config.toml
qk_norm = false
lr = 0.00109
weight_decay = 0.24
steps = 4279
Below are experts of layer 8 (counted from 0) of a mixture-of-experts language model. Rows are named router (the router's row for the expert), gate (a neuron's input weights, with its number), up (a neuron's input weights, with its number) and show model dimensions 80-159. Each number is 200 + 30 x the weight over its row's rms, rounded and kept within 0 to 999.
After each expert's rows: a language model's description of what the expert responds to; "mostly gets" lists some tokens that are sent to it at least half of the time. This comes from a sample of Wikipedia text that the model never trained on.

# expert 9
router,203,195,178,247,146,162,167,180,202,229,209,198,212,202,268,231,181,155,229,187,146,145,197,182,228,178,162,228,187,171,204,207,239,195,225,199,191,193,157,252,214,187,218,176,172,162,177,124,189,188,166,216,210,145,215,157,169,211,179,249,206,221,185,159,201,250,158,210,207,215,183,227,195,175,156,213,233,255,177,208
gate0,179,164,229,204,215,181,205,185,190,234,208,185,158,147,158,198,217,127,167,226,161,161,242,220,216,128,157,174,218,207,185,186,170,208,217,182,233,195,189,219,189,130,175,222,197,152,207,253,200,175,206,210,174,169,152,236,186,203,220,181,161,176,225,190,170,237,199,183,215,216,230,204,187,166,201,220,208,252,215,191
up0,184,187,251,229,222,216,211,198,153,177,178,185,226,222,206,200,168,218,182,185,150,211,175,209,291,208,205,169,199,207,216,206,235,170,196,206,266,176,179,171,204,213,196,213,197,223,229,172,168,194,256,195,222,251,231,164,237,244,193,234,250,196,223,177,193,186,189,177,155,199,198,204,257,200,200,195,193,200,174,238
gate1,152,209,140,175,189,164,151,178,211,174,177,259,212,236,192,225,147,217,189,164,217,212,197,164,169,189,213,249,204,204,199,209,144,243,174,188,176,208,238,201,186,233,202,148,208,188,183,190,199,232,205,231,159,219,242,199,209,188,154,187,204,179,175,190,167,222,216,247,187,160,219,181,189,182,256,196,162,197,199,220
up1,205,232,196,173,216,234,252,257,181,225,160,171,190,207,214,228,266,200,216,154,191,221,267,220,158,165,243,268,182,222,200,203,198,244,241,244,188,175,256,195,211,221,218,219,192,229,196,249,190,175,196,201,212,180,211,133,236,194,227,211,128,225,188,225,202,176,218,165,151,212,174,174,246,190,211,211,240,237,198,194
What it handles: Periods, closing quotes with periods, opening parentheses and table pipes ending phrases, as in "surname." or "Elder".".
mostly gets: ").", "\".", ".\"", ".", " Mc", " ("

# expert 5
router,227,200,157,214,150,187,169,200,166,246,182,210,224,162,261,228,171,207,224,203,196,205,208,214,208,159,160,229,171,148,207,218,232,232,249,208,216,187,168,220,186,137,216,170,182,199,199,167,206,170,190,226,115,159,165,156,176,191,189,192,208,208,184,182,187,201,214,167,142,249,177,216,220,185,166,219,264,180,222,171
gate0,192,162,248,199,185,181,178,193,186,208,218,182,207,149,189,230,182,149,193,210,184,178,246,237,215,136,133,221,198,201,195,168,181,202,161,200,212,179,164,212,190,141,187,201,216,165,201,236,233,195,219,203,163,206,172,177,199,197,211,157,160,181,229,232,178,246,216,158,218,193,231,216,165,172,177,195,200,247,186,204
up0,188,230,244,225,220,201,201,216,149,187,214,194,254,225,159,219,148,222,175,208,184,238,160,205,284,187,223,170,193,198,231,218,212,215,217,188,243,177,206,159,232,204,199,254,178,208,241,204,144,206,208,201,247,196,205,205,197,223,178,256,216,169,209,159,177,190,179,184,148,216,186,177,246,205,197,147,211,205,212,226
gate1,181,156,150,174,195,163,135,175,211,171,168,249,232,225,219,187,132,162,197,151,225,207,238,179,193,175,193,237,208,202,223,201,174,235,189,178,156,181,251,226,156,219,243,195,210,161,177,163,202,227,190,224,180,197,235,192,214,192,176,223,177,202,174,165,167,192,193,217,196,180,223,209,170,156,185,238,167,220,191,234
up1,190,228,203,177,218,216,240,214,207,199,145,187,223,233,192,230,248,189,203,167,198,211,252,215,185,208,248,216,169,241,186,207,196,266,236,232,172,193,206,195,232,224,219,232,212,201,210,222,147,144,230,202,205,171,241,160,227,175,210,228,142,232,203,252,219,188,204,168,177,173,197,200,198,162,204,254,225,240,172,182
What it handles: Heading markers ==, ===, and dash bullets starting infobox lines like "- National origin", plus words such as debut, Career, Director.
mostly gets: "==", " debut", "====", " billion", " Dis", " Director"

# expert 6
router,225,242,182,234,165,214,209,201,153,253,202,170,216,163,233,240,185,156,215,218,185,181,193,218,224,188,166,233,240,178,249,204,224,223,199,195,200,214,177,227,171,144,266,204,184,196,150,208,232,164,165,220,169,156,193,183,191,216,164,241,254,199,240,173,177,231,233,152,160,202,239,242,213,164,177,227,234,233,216,196
gate0,182,166,241,213,189,160,192,174,187,231,197,199,190,194,183,223,229,155,199,218,153,180,236,238,229,112,207,190,212,204,184,167,186,196,196,185,212,183,206,183,205,155,214,201,175,161,188,222,211,182,186,203,156,211,149,163,193,151,223,183,204,194,231,199,181,266,203,182,202,180,215,202,182,136,161,203,213,247,194,171
up0,193,172,218,211,210,207,206,193,145,169,223,217,237,234,181,192,165,211,201,217,195,195,187,204,261,214,205,141,225,236,221,190,228,204,238,178,246,191,148,157,210,173,221,231,145,228,213,203,147,226,223,192,202,233,242,182,233,185,140,264,212,180,194,212,177,229,187,187,182,176,212,184,270,218,224,172,212,206,212,232
gate1,191,182,149,195,172,151,151,195,206,170,198,227,240,238,195,193,164,196,204,158,221,213,222,218,179,170,178,237,239,222,246,171,163,239,191,197,182,206,224,224,170,222,235,210,204,177,195,186,199,249,203,181,183,223,222,181,209,163,161,215,168,182,199,175,131,213,226,232,190,209,224,168,195,135,210,223,186,188,186,209
up1,204,189,204,201,199,196,206,212,141,229,138,194,197,224,201,254,242,167,232,165,186,237,235,211,146,168,226,244,162,204,186,228,172,222,227,254,163,164,223,211,265,200,230,238,168,225,223,232,185,121,207,245,175,167,223,168,199,192,251,203,165,243,171,225,207,202,203,174,158,190,188,203,181,165,195,251,214,254,175,184
What it handles: Prepositions linking noun phrases, such as of, in, to, for, with, during, against, as in "Zadar of the Croatian League".
mostly gets: " for", " to", " in", " with", " during", " against"

# expert 1
router,235,222,176,245,180,174,213,183,183,205,153,256,239,193,280,228,211,171,237,225,192,181,224,204,193,211,169,230,197,178,232,241,234,240,211,151,186,219,191,178,193,159,250,214,190,177,174,213,151,153,226,214,150,195,138,170,171,242,213,220,201,199,174,157,180,200,210,184,149,215,176,240,210,180,161,237,234,242,233,190
gate0,165,145,231,213,203,187,164,205,163,231,227,176,214,151,191,217,202,165,196,210,131,192,208,269,191,175,197,223,197,188,183,221,165,205,179,194,214,166,172,199,182,154,191,190,166,177,172,209,234,177,186,193,163,176,152,214,186,195,220,188,161,207,240,215,182,192,193,157,209,214,222,198,194,164,155,185,188,258,233,203
up0,182,193,218,230,215,217,200,198,136,160,213,196,248,206,213,173,161,206,165,237,180,203,176,209,271,234,225,194,196,253,214,219,228,185,221,215,262,191,192,154,184,216,219,252,189,203,200,200,177,216,243,208,229,211,257,160,220,226,196,234,218,192,214,211,203,182,174,156,126,212,185,223,208,237,195,172,224,227,204,212
gate1,176,149,139,163,166,171,176,181,209,178,170,207,198,237,220,199,111,222,215,168,218,203,229,178,192,158,230,217,231,192,216,212,170,189,191,179,201,177,257,207,173,221,252,150,187,183,209,199,171,205,179,218,144,184,225,182,207,174,184,183,189,186,193,188,137,223,215,240,221,212,222,171,198,200,192,210,192,190,170,233
up1,187,186,201,179,173,216,262,226,207,235,166,181,235,205,220,226,238,220,206,171,213,200,233,204,174,146,250,234,209,226,191,242,200,192,193,226,197,158,216,192,245,213,190,207,187,192,218,231,154,154,211,229,196,140,215,165,221,151,226,176,139,232,197,237,192,210,216,191,189,213,196,174,173,155,203,227,224,215,176,171
What it handles: Linking verbs and colons after infobox field names, such as is, was, has, known, born, and "Date:" or "Draw:" labels.
mostly gets: " is", " has", " known", "On", " was", " announced"

# expert 4
router,215,238,198,297,185,136,210,177,213,200,202,254,219,174,252,225,151,196,226,182,184,196,178,196,234,194,174,217,231,166,235,226,235,209,215,192,215,199,167,232,218,146,244,183,167,187,210,147,225,167,188,184,178,146,183,150,176,180,184,216,244,219,201,155,214,231,163,190,197,231,159,248,196,152,163,231,259,223,194,203
gate0,180,165,233,181,227,162,203,174,194,206,199,181,217,179,210,223,223,143,192,242,172,177,228,251,249,153,186,217,209,198,198,196,217,199,181,190,182,181,181,197,179,143,178,186,191,162,189,231,242,179,189,205,170,194,146,199,188,187,219,166,160,198,230,226,166,236,191,172,213,194,214,206,184,165,203,216,196,267,193,179
up0,171,223,215,227,216,201,192,208,153,171,220,215,241,213,158,201,172,183,201,205,163,219,169,207,247,215,207,118,213,250,206,186,244,184,221,213,251,202,236,181,202,196,207,233,164,204,238,215,112,224,246,187,244,230,214,170,216,227,166,272,243,174,217,196,189,243,203,189,146,211,205,187,249,180,172,154,223,213,224,199
gate1,186,154,154,188,164,154,176,158,195,160,158,201,226,208,196,219,162,165,219,136,213,176,234,170,192,203,172,250,219,184,229,221,179,242,186,197,153,171,221,205,180,222,190,171,183,184,208,170,199,211,200,237,128,225,251,197,216,179,176,200,195,194,148,175,160,216,199,225,182,201,214,187,219,142,190,220,171,194,193,219
up1,229,224,196,179,211,209,237,229,171,212,182,186,197,198,166,236,254,195,213,146,183,191,291,198,159,200,212,204,202,216,206,238,204,206,199,267,185,183,240,198,248,218,220,221,184,198,228,234,153,193,207,202,207,132,225,177,201,162,236,203,156,242,197,238,202,182,218,215,148,220,202,192,197,189,215,240,219,243,174,177
What it handles: Commas ending clauses or phrases and sentence-initial pronouns He, She, It, They, plus but and who.
mostly gets: " He", " She", " They", "He", " It", " but"

# expert 3
router,199,202,187,292,170,144,189,170,217,203,185,226,167,159,236,247,213,205,218,184,145,163,200,184,237,174,163,199,216,180,186,223,196,183,194,190,163,145,153,201,177,124,203,160,176,174,201,227,179,151,178,209,159,177,151,200,162,190,169,217,251,177,227,197,147,202,203,144,159,230,143,229,220,210,194,202,233,232,244,147
gate0,183,148,251,217,172,188,181,184,208,229,209,136,204,164,189,238,208,160,175,225,171,161,231,236,239,155,169,203,180,201,203,135,196,184,166,189,217,197,164,181,173,148,198,227,140,163,199,235,201,175,180,208,151,205,157,208,191,210,203,176,173,213,218,188,159,216,157,176,206,185,251,182,190,153,167,209,204,226,198,198
up0,178,213,260,205,192,184,209,183,137,175,202,201,266,194,184,177,165,178,185,199,206,222,189,201,247,196,228,149,177,207,174,206,217,237,259,168,241,176,155,165,203,197,188,228,180,207,253,200,120,188,233,187,199,218,219,181,254,216,161,210,231,172,198,205,154,228,176,189,178,177,193,214,252,191,208,179,237,212,214,217
gate1,186,154,160,158,181,152,150,163,208,189,178,195,204,192,193,196,132,180,178,164,219,191,206,154,198,180,222,235,231,199,244,181,167,219,171,224,168,176,220,200,160,204,232,166,183,183,178,202,209,230,186,219,178,175,245,201,218,207,192,204,169,211,161,160,169,211,204,231,223,219,217,206,201,157,198,230,191,184,191,216
up1,191,218,193,203,207,201,238,206,197,239,199,162,195,197,213,235,257,182,211,152,167,192,251,180,184,145,230,231,174,232,204,210,187,227,205,252,176,151,231,213,259,199,191,224,174,183,203,220,166,153,198,229,216,180,235,131,216,170,259,208,135,245,210,258,177,212,202,194,157,199,200,202,230,161,190,220,220,227,186,182
What it handles: Quantifiers and negators like most, not, first, more, never, plus letter fragments inside words, often after a quote mark, as "N-eb-ula" or "l-iz-ards".
mostly gets: " most", " not", " more", " un", "eb", "qu"

# expert 8
router,249,249,188,261,183,159,175,218,129,236,177,203,239,183,206,234,215,186,227,194,215,236,165,221,241,197,159,211,216,196,222,246,191,162,173,182,181,227,179,196,163,162,232,186,158,175,193,139,196,156,171,171,197,163,170,155,175,201,193,218,204,207,215,171,229,235,227,205,146,197,183,235,219,185,151,237,252,217,210,155
gate0,167,163,218,194,211,189,148,218,160,234,215,164,228,158,188,208,211,146,200,194,170,168,215,232,267,139,155,213,186,202,150,174,169,199,166,186,200,141,183,199,140,177,194,227,182,172,214,197,210,176,194,163,189,217,154,184,210,214,224,194,166,195,237,216,168,225,190,163,170,212,242,218,163,147,180,203,192,248,229,190
up0,217,193,223,223,202,192,195,210,159,141,212,172,251,206,203,185,132,208,201,247,173,196,187,182,230,206,183,161,192,196,213,195,274,222,225,197,247,195,171,163,236,169,179,252,180,217,258,208,160,181,229,237,187,189,231,205,223,231,163,247,229,186,220,204,188,222,167,182,189,195,211,173,226,190,211,176,230,239,172,212
gate1,224,211,157,166,172,198,176,190,200,179,167,206,227,223,215,195,161,205,197,179,194,184,220,148,208,161,195,248,182,204,208,189,135,236,200,199,178,218,239,206,179,221,232,190,203,177,199,205,210,239,214,224,170,194,268,208,199,184,142,218,180,202,190,174,153,268,197,216,199,175,216,151,194,136,229,225,198,239,165,237
up1,238,239,208,175,199,216,233,211,192,211,163,170,191,198,198,220,266,201,221,162,207,227,195,227,182,142,243,245,173,234,178,220,189,238,228,252,202,198,220,205,222,212,206,248,168,202,208,239,174,198,185,229,193,181,232,170,199,209,231,191,138,232,213,238,187,213,179,155,185,182,178,208,197,167,219,246,216,255,188,187
What it handles: Nouns and verbs for outcomes, roles and relations, like wins, son, female, title, took, received, often in census or sports text.
mostly gets: " took", " take", " son", " head", " killed", " received"

# expert 2
router,188,232,242,311,202,203,171,179,157,236,181,218,213,183,259,242,215,164,199,133,206,190,179,190,231,190,161,219,202,166,208,211,216,212,225,177,182,205,167,228,185,149,247,194,211,153,174,205,235,216,150,195,143,189,183,183,162,145,169,227,225,187,243,175,137,200,190,166,200,209,205,195,218,189,191,191,246,207,194,195
gate0,184,155,234,214,179,170,188,208,191,236,236,183,199,152,197,206,232,141,184,228,177,157,238,214,217,160,169,172,186,221,184,199,189,203,205,151,211,171,187,208,184,135,192,198,184,163,189,239,224,167,192,187,160,214,156,199,211,185,212,179,188,211,230,194,178,256,195,149,188,194,257,218,189,167,166,191,212,260,201,174
up0,200,195,231,224,219,199,209,180,164,163,176,201,291,248,210,187,117,200,198,207,188,226,178,208,260,186,211,203,207,220,210,202,231,228,203,199,271,204,185,184,172,200,201,241,192,206,233,180,106,198,226,198,229,194,216,175,194,242,154,255,210,168,196,197,203,187,193,190,178,181,179,204,258,194,215,191,185,227,185,225
gate1,178,183,140,171,148,162,183,180,186,169,156,214,214,231,179,188,153,172,208,161,209,192,230,155,212,192,177,240,209,221,202,171,176,233,170,163,157,177,258,210,170,209,238,187,207,183,185,173,204,219,197,199,183,201,216,216,205,169,187,194,191,183,165,159,167,211,215,262,197,191,213,192,198,130,205,184,165,169,162,208
up1,203,237,192,164,208,225,262,210,201,213,171,197,212,199,187,271,263,186,203,132,182,223,232,245,163,180,192,207,186,229,204,225,181,215,189,252,167,192,228,175,259,199,178,247,200,199,240,240,172,164,208,242,191,185,227,161,189,169,244,202,181,220,195,269,207,185,210,196,176,187,203,203,209,170,223,246,232,234,173,229
What it handles: Later digits inside coordinates and years, like "75.86278°W" or "200(6)", plus nationality and place words such as British, American, Yorkshire, century.
mostly gets: " British", " century", " American", " year", " California", " age"

# expert 0
router,200,223,249,239,195,181,163,136,221,191,213,215,201,154,231,210,174,175,220,209,192,171,200,155,204,200,221,215,204,197,197,203,260,239,246,180,214,205,150,245,168,152,213,175,155,188,210,194,153,202,190,188,165,179,136,210,189,221,165,234,210,164,206,158,184,174,207,172,176,192,154,208,211,169,193,227,201,181,201,187
gate0,190,147,239,207,187,170,175,193,198,223,240,164,216,150,186,236,212,136,185,172,179,161,241,206,253,146,161,184,202,194,167,178,149,182,190,201,226,179,182,216,168,165,186,204,207,166,196,256,238,194,182,183,186,203,168,198,193,184,218,172,197,199,224,211,202,220,183,180,221,195,227,217,173,156,170,180,197,283,214,184
up0,167,188,273,209,244,234,174,184,167,164,199,204,259,222,212,173,122,160,198,236,181,214,195,219,244,212,204,171,205,213,184,187,256,197,209,163,234,233,171,182,205,187,199,228,170,214,229,196,149,196,248,197,222,218,208,170,227,239,197,258,225,197,195,191,205,188,179,188,175,180,202,200,247,217,222,172,195,207,193,228
gate1,162,130,177,166,162,186,150,200,208,185,167,217,216,241,172,206,164,213,212,142,222,203,237,192,180,200,187,250,217,173,209,179,193,232,178,208,195,187,258,225,174,239,261,189,177,193,186,190,153,224,208,205,167,195,236,203,205,174,177,230,174,178,171,172,138,217,213,249,198,192,217,176,204,146,202,188,191,210,180,210
up1,196,223,207,194,212,258,264,207,158,216,163,199,227,190,207,236,256,179,218,136,191,201,219,230,170,182,209,235,189,236,199,202,167,234,206,261,221,202,218,185,231,222,199,226,227,195,192,259,185,162,230,246,195,165,215,185,224,172,225,190,176,213,205,242,203,196,219,171,166,210,193,211,164,163,229,243,208,214,167,207
What it handles: Space tokens and first digits of numbers in ages, years, census figures and tables, as in "(age 45)", "2002–2011", "907 households".
mostly gets: "cl", " Cl", " Bab", "Sh", " $", " Qu"

# expert 11
router,223,185,213,295,213,175,200,175,165,276,199,241,232,184,217,228,151,198,204,225,162,210,183,232,183,167,171,223,224,147,249,200,256,205,250,186,201,225,185,194,189,192,208,168,152,196,194,181,194,134,201,181,166,169,134,179,198,184,201,237,235,210,240,201,174,229,251,208,153,200,177,194,230,174,207,209,250,201,211,213
gate0,207,177,238,186,170,195,191,182,195,238,215,182,206,146,170,218,205,140,169,198,171,159,217,204,240,152,174,209,200,202,201,195,178,193,187,172,220,188,193,175,194,130,199,194,187,154,188,221,245,196,178,241,162,174,168,201,216,195,224,194,170,184,238,213,179,239,180,164,201,213,214,215,158,195,175,172,193,271,211,203
up0,164,212,247,225,219,199,215,184,142,178,170,205,257,217,183,187,123,220,180,241,174,215,190,204,248,188,184,170,198,211,213,207,260,188,219,191,215,188,155,167,193,195,215,213,195,224,194,191,135,209,219,208,228,236,228,166,185,244,135,241,208,182,224,217,195,185,190,212,173,177,200,192,271,194,201,184,208,181,196,221
gate1,202,186,140,146,178,180,159,186,208,191,168,212,233,223,191,222,146,182,215,130,216,201,217,180,197,160,217,258,212,203,222,186,145,231,174,189,228,186,221,211,163,222,232,184,198,168,180,199,207,194,181,216,178,188,245,171,231,168,199,237,170,181,191,178,158,218,209,243,208,219,217,166,158,141,198,216,165,207,179,222
up1,205,228,206,189,213,239,227,215,199,208,161,193,219,202,196,217,270,202,223,169,169,222,203,202,181,156,197,239,178,260,202,209,181,243,210,231,194,177,211,193,199,220,192,226,172,220,241,222,167,148,217,231,174,135,232,152,224,161,266,199,135,213,183,228,185,194,218,206,152,210,195,199,198,181,219,228,166,256,147,184
What it handles: Month names after "on" in dates, like "on February 9", plus infobox labels such as Personal information, Genus, county, album.
mostly gets: "Personal", " album", " F", " information", " water", " Genus"

# expert 10
router,204,203,223,202,148,188,158,196,111,219,206,210,224,163,241,234,165,190,197,154,168,189,175,203,232,188,211,212,234,229,228,229,210,259,215,211,180,210,161,249,213,167,195,153,160,178,174,233,248,143,179,191,190,174,171,218,161,190,189,223,221,212,236,187,140,219,215,157,189,218,241,256,208,192,190,188,242,209,228,176
gate0,180,170,228,201,168,192,185,215,198,212,234,205,189,182,211,208,204,146,177,219,162,179,254,230,235,162,148,175,203,216,181,186,173,148,160,184,230,159,204,196,178,145,186,196,211,175,216,216,217,181,184,183,173,174,163,215,203,170,242,171,185,201,219,230,171,262,179,168,209,163,234,221,158,166,170,207,192,249,213,202
up0,169,227,252,226,198,226,195,215,145,171,194,231,247,206,207,159,151,189,183,235,176,181,190,218,267,193,194,163,219,226,177,227,229,192,222,186,240,185,226,161,197,178,239,232,165,213,189,217,160,205,237,217,217,223,221,179,213,241,186,234,231,167,213,188,203,199,198,165,193,147,195,195,217,210,246,155,215,210,194,197
gate1,175,163,147,175,174,156,161,163,230,164,165,196,216,224,203,181,169,163,188,169,229,187,207,171,211,195,196,225,205,197,209,179,182,253,154,150,170,192,243,202,143,190,256,156,200,167,141,190,155,199,198,216,193,207,230,190,230,199,158,229,177,164,180,152,160,222,202,235,207,176,206,181,241,115,212,220,166,186,186,211
up1,205,205,236,194,215,206,208,219,186,221,171,162,204,199,201,257,247,180,226,162,210,249,252,220,193,176,229,215,184,251,194,212,171,235,232,263,164,155,249,203,209,244,196,225,185,187,226,245,161,195,224,200,198,180,241,144,195,191,193,205,154,212,204,249,161,203,226,174,162,158,164,204,183,189,215,247,196,229,162,215
What it handles: Articles and connectives like a, that, this, which, where, when, because, one, and line breaks before headings.
mostly gets: " a", " that", " this", " which", " where", " This"

# expert 7
router,221,220,185,252,166,195,207,158,165,231,218,160,212,183,204,250,216,165,181,199,202,167,214,187,208,202,171,194,228,175,211,238,232,227,233,201,230,179,185,209,205,177,227,160,195,181,163,173,188,138,129,200,167,185,217,157,170,216,173,194,235,217,244,197,186,208,178,126,155,207,174,234,192,232,162,147,242,218,191,169
gate0,180,148,232,207,176,172,164,198,173,201,220,170,209,147,185,228,200,152,206,216,158,157,208,209,239,121,159,196,198,232,232,160,166,178,215,178,185,179,180,185,197,149,152,197,171,166,199,232,243,206,205,197,158,185,150,213,193,175,195,156,169,185,230,208,194,203,202,175,210,199,215,207,186,159,175,201,205,266,189,170
up0,197,207,263,220,229,192,208,217,165,182,211,210,249,239,190,174,160,189,195,229,179,215,163,207,250,210,204,152,188,242,198,197,255,195,201,194,235,187,206,173,191,195,211,237,191,240,246,212,119,203,230,184,237,203,250,191,221,257,174,245,222,174,200,198,200,232,192,192,167,191,188,194,258,232,223,167,204,207,194,227
gate1,210,150,195,187,193,146,132,160,205,176,167,204,248,189,180,179,181,187,186,168,227,229,240,198,196,210,208,206,208,196,195,233,123,248,198,197,169,184,232,222,164,223,268,184,187,179,208,195,165,230,220,228,141,221,235,210,191,140,180,237,199,171,205,177,125,216,186,234,199,215,197,206,233,176,194,218,200,210,190,215
up1,194,199,200,196,199,209,259,221,164,234,169,174,219,192,207,233,268,178,232,165,158,254,230,244,179,222,219,229,172,217,188,196,188,217,199,239,197,190,238,185,222,210,182,268,195,201,219,261,173,162,205,201,197,196,218,178,217,147,228,210,160,255,179,256,197,195,201,182,175,197,185,223,187,190,235,243,228,250,198,167
What it handles: The word "the" after prepositions, as in "of the Congo" or "and the Humber", plus table pipe separators and became.
mostly gets: " the", " The", "The", " became", "the", " become"